Below are experts of layer 2 (counted from 0) of a mixture-of-experts language model. Rows are named router (the router's row for the expert) and show model dimensions 0-95. Each number is 500 + 25 x the weight over its row's rms, rounded and kept within 0 to 999. Numbers have three digits each.
Before each expert's rows: "gets" lists some tokens that make up at least twice as much of what it gets as of all text. This comes from a sample of Wikipedia text that the model never trained on. Tokens count by the router's weight.

# expert 44
gets: " in", " to", " from", " at", " on", " In"
router:492487457480471499459501487524507498454487489506522526487484523520446461516487527466547538507486492472537506509481537475476524496464493524493522489525524494494480505521531455519496461508473474476471476469548526505517484500526533492507501530458494496481487476547461485450471477528517503523

# expert 59
gets: " St", " d", " L", " Z", "V", "v"
router:481482513511522503523489476466502488523521551502514524482537498494512511460496469514455467434442493493498471505527487482538465522501508488526452480459484492508528546459490551499530551518510470504538483497501497508509484528467448496508475489502520500521499482509523514508513499496516480450

# expert 34
gets: " to", " |", " under", " (", " with", " cl"
router:461487504524508540510475510483493495518502543526486525489556496517506523460524480503463498451460485495495466464508477496525461500504488482527454514460461502521542529446473543521515538515498456501532473523495488491491494504483458504484483488498544492529511526494525497494497518519484484443

# expert 11
gets: " ", " |", "0", ";", "1", "2"
router:489459479511479498506537474479479496478515516484490510497501469494550529473531476514497455443468504486490485459511487481537448489486510492508476517465486503521541530458507524533519534544498479477510515522493535494544483525466469509462532460503535466527536492474498501523512484486489511467

# expert 1
gets: " the", " S", " L", " F", " H", " C"
router:455497487524494509494516471479485503501523549501492515513523506503507502467508468515471464428448512482487479495507496459511440513489533491513446478444461522508545526482481537500491553522500477494523498503494518509520485525461452500493517490505516480530522513484519503525510522499505499449

# expert 62
gets: "201", "200", "202", "199", "198", "197"
router:508459492486522485490475519468465497485480459508500515478489498474499495500516516538460541553555475507481508505489489472474524457480470462544514495503480463497529473535541474464508505459492518449515540506477538512509484491476537467467489519525454472492491474492505526490523486477498515516

# expert 32
gets: ",", " be", ")\n", " de", " as", " V"
router:450495486513511511512473480477477512519524542511476515516533484505525510454495494533466463440459498491490447480521475492530486501498506493514454485456475508536543523457476529505510530528533459492535502488503487510498487523466459500483492481497541512517507503491542471525505504494517495443

# expert 15
gets: " to", "\n", " \"", ")\n", " all", " sh"
router:463500497533491547502478491457476507527526558531453502498551515505503497467503482509474442449465508489490488489513480498516488501519501488521453519467482500517541537461465534519527548501533472506535496505504486506493459511472476520469507485495514516534499506500522506511486503487498507437

# expert 40
gets: " the", "|", " The", " to", " with", " J"
router:451504479529514527523477494459487494516509550519445491486555479501522493461508466527474473448462496502497484492520492488528493497502490487514465503451482508494530528460482525551527537518516448495532501507501502514496474517461455497494491494495541482521506499492533484507481526502504506445

# expert 0
gets: " and", " as", " or", " that", " which", " but"
router:477507474482525511498521544548515520521472516519535474504484516504512537453528523527516494515512499521473526490488452554544519510490525515493506474477507531499478482513522478533495508514510525512460510492554501500479463524480508477514463491509454484517520518529437460465504450503504464505

# expert 29
gets: " |", "\n", " -", " G", " P", ".\n"
router:450494464526515532523494486480492499552523549514469488521529490503514512464516462520459468454465486490500473480516484482505465502496478508504450511460470512518529544461471558531502536516513481492536507513504478520503468498464459498514483476482516505505517514487528506519489505481495516449

# expert 37
gets: " |", ",", "),", ")", "',", " United"
router:476478493508508502539496473495489493535477499511504484499527473497543497482518467518493455459447505493500459475532495506529467525503500492516472475457482500489526540439473536520522546510519429493537498546492497515506465505488486512495478476528527486535508514486516482544499494501509503445

# expert 19
gets: "-", "|", ":", " |", ".", " -"
router:456509537514530530524516452515534517524499535454492444517515488483498465503528509465522534540536511508533482489518504528479507527484476528488535482480535455525494489527522471513489520449473533497487502489503486527462524499496474515539467533538472474494481467480461503504515503520499490507

# expert 51
gets: " was", " is", " were", " are", " be", " not"
router:467472486494481514521469511482496491515514516484497527493515520495492526477515479509455442447462502501484464460526494499541483516506502487536450480471470493544544508428475540499493535509513466526523500512508488482476484514469472501513493466503534535530477495489522484517514526491502523448

# expert 61
gets: " N", " Ch", " t", " the", " X", " An"
router:463490485497499508519484498494495489520492525510476487484537490497528521462501491498475473438453509493478481481527476471537458510526512466518435476468483488520536531479460537522511549505522439508544485515501500519503486499471453515488494478500537501537504498487525514534517513490496507449

# expert 36
gets: ")", " ", "\"", "0", " —", "2"
router:533461476519498475472530538498482502494492490488521480546487453511528520471518470470488444516483505497500468480477503495477456495485514524460476490549514480499502481484509541533502453522545515462515518524491516476523507529529497479478496493449462538540512528477515517514476464491478530502

# expert 41
gets: "'s", " the", "s", " its", "ing", " The"
router:474534538456467514474482500508491547540541508465484514561495526478533513470541492507501530480522496493474519509520528508530500481547488524544478495517517505478488535475461529527513514533507463492499472548500485499489477536467511472497458462483505475468515518524507478482514526510499503471

# expert 53
gets: " |\n", "\n", " |", ")\n", "|", ".\n"
router:539528537548482521495467484504470511481521495533495503534472453490465484533463472499542473485495548493547469470489478490494456488481511510529530482489532519505507487512518517529515502539507523487459477494496517484475474524521488514504508530492509533463528520484463539519539464519477459510

# expert 42
gets: "2", "3", "1", "4", "5", "6"
router:540525482497511479522539477535462492502499526453478514542480541500472539502488476518474487511560490450514501477511516516505490457478493490473498486505458469448532541475504462530508496466518520546521510511490521525499513500487541549500498499505472550519483518516494500479474515505470502515

# expert 54
gets: " |", " ", ")", ":", " Party", " Total"
router:540533532513515497504522515534543498491526511490523524486532505486508532477514516481485506554490486496508495545490540501488486490510477504459506504557551462521502465503546507505465451466497537501477510509482487469502533468526472479488511503507536499469467534499473468502461467522536519536

# expert 4
gets: ",", ".", ";", "),", ":", "\","
router:520528524484509486533539487518497504501505470468514482484462507494446502523476541484507499526490507538476553477501473559463494522495553534487502491499493481482467499507528503503518451503508504496442489530524499467493477523541549474521531524464490464482486507495498540468499516521527476525

# expert 26
gets: " was", " is", " were", " had", " be", " been"
router:460481471507496519498486509489479484509485528488493505493527510504514538469500475522463488417456488530491473458516466481535506530507491491533429479492489488539536525452460544525511528509538471505516495520500497485491484509481462495468532493483540514527486508498511502511484513482507483453

# expert 35
gets: ".", "–", ",", "°", "1", "′"
router:539524523507533491492532525487511523480494499476468516478468518496493476557476501492512519534553492471502521516501483535486531508460539496510503471581475529496507460548502496463497491499501501527529531486507542517497500464524500526519477477494514511500530497468537464528548485504486485534

# expert 13
gets: " was", " I", " W", " were", " is", " would"
router:471483477517494500480490495487501477515519528483471522509541498527497525464532476516467481443467496516471462507503483507536475509508499496537445500448477506524530533459450547512507524521543508501518462507497476475516473512451453491483483486495534527517509524489510504518513504516488504444

# expert 33
gets: " the", " a", " The", " his", " A", "The"
router:488537497461475495467511525547493514481481454520495474481493501505522507482470476510530518478555488505505495478496532486512532497489523479497545497499541541472459469551484469492494483468473549527476456496461510469542523486523519499529518525486457471484530501485532511510479530512506531509

# expert 25
gets: "-", ":", "|", "=", " •", " Born"
router:502504511484455482507468478524528530519492523537501495530481490475511468524512502477519481547538520502503483529505553543505546521506502518482522488522513473461530479496522439493468503472483473563486518470500488479474486488485475495498541492509477539509476524479462523529471500502517506557

# expert 18
gets: "|", "born", "H", "L", " also", " as"
router:472497484508476504510502484476494482504506545505479515468547493525520521466508491528469450448446487517473463492507479486548471510519498506523459488475487500519548542463470533534507528510527473497509490511501493491506485513435469489463493455506542510507496495498513496523514519474509481445

# expert 7
gets: " -", "',", "\"", " Me", "art", "ay"
router:475501487515493530513485468461488489526512542495491487513525498504511507470509482505459472444451494499513450467554486486547476520505502509508455496472490502529522561449481542530524523503507470497523513525500467524485477523464469483480489478499530522528505497490525499505495527489506510441

# expert 46
gets: " is", "th", "ist", " w", " was", "st"
router:470504477501503528520491516466489465530516521489499507513567504492507512475521481535474475466475490511499487482515473490525493498529479492513453496445508484540531543460457556513519535510538466544527478512501471508492490509467466482502466498490550527505488523494521515511513523481496503447

# expert 56
gets: " (", ".\n\n", "\n\n", "==", " \"", "==="
router:509461507535502505472489522497497491497482510512537499515505491502480463558497528508502523498482502540492518534512486534487494510552484453454556546552499519508465503507454501457464499496496523488466510470504458500482548519528546520514547511535487530492510502527489494484520513489482483529

# expert 30
gets: " not", " is", " first", " also", ",", " final"
router:452465484487504506516501485494479487550490541485493527496534523508517503461519479510479474441468493512496472474501476498535480515519502510523454492464472494525532540451492546510510545514533463492503480519486479503492474496468480497483464472496542519547486519490522517534478507472519501444

# expert 47
gets: " |", ".", "|", " also", " it", " may"
router:468479491525504521514500501479487491529526549502464518484558502522505516449510466513486475446475507522487470490507495488520489513517474526509463493471482514528520534459490531528534536520537462514503505517493478492490480508452449502476479489493536531530496518486538513538488518486489480437

# expert 48
gets: " |", "|", " –", ";", ":", "),"
router:464482491504469499540526483471474505528526540510476479501514481510510498470518466519470453445466505476507469465527502510538472514504486519492481516446469495521539554461487522524529520502531459488511534511489486525477476526466470516479479489488501503540512495472515483531498496485466509452

# expert 24
gets: "ing", "ed", "s", "ers", "es", "al"
router:486522483506522515513487503468483460522523534474472520495544519506517517472491502505461485468483488548489474531531495458538487512530501506539449503450480515508537524480477546532539516497518461537529473519497478503498489497490490463481466476499524525540473527525520509503492543473508487459

# expert 58
gets: " S", "N", "H", " J", "w", " N"
router:460497495494496492532499478475511496508495532504491504484540478504519488470517463523459483429455493495486467485513467501544472533527496479529436495453476497524531560435476530522508522510512468499525481511494489494503488502481453509486504484503535502527509490509524507522492500515498498443

# expert 60
gets: ".", " has", ").", " have", " such", " County"
router:457467504512486510505469481434486497527505524495492521479526504507505522471511480511468479444474486502482472473508462501531486515512495509521468509446479505540529544454469535533524541507508470499510482501480455513491497482471459500501492470497532520528506524490516519521507529514491502428

# expert 10
gets: " that", "2", " which", "0", "5", "3"
router:475478477498487522502516476465477496517495550499468513507550497511501529468507469512456480446471489507477463483528498492537472480481488511479450509456473492526529550484508537535531534508530485502512492504492474503496465536456454492463509468467497527520504511497505504493512508481469503448

# expert 6
gets: " (", "ic", "ab", "ing", "c", "ac"
router:459491484514518512513477470468492465508530563507463526495544496514519511457495485500447471450460520470496487466517503481537469506519493482512445500466475514501536544474481535492536527519517463493543500506513487526486471512469469482488485479488513488520509509525514503511487498484491503445

# expert 12
gets: "/", "_{", "F", ".", "^{", " +"
router:450484499506493528499467484492507495515523547516489525473532491504519510458509472508459471462467510505473487491514471488527462485507501500534438519466471493528526548456489535513504545516523456503528492509506493487493473497453454491512476486481533502507503521489536489528501523479480511439

# expert 39
gets: " of", " in", " for", " on", " at", " to"
router:526517521491503485486535494507525502516518441521491466550463526504461499537469529466546486476512516506500519537446514496455543516498477512497497528474518503488468504502476477506526490516448488513529518485533504525533531475514536511490499533492470509473445472489497477496523469516535517526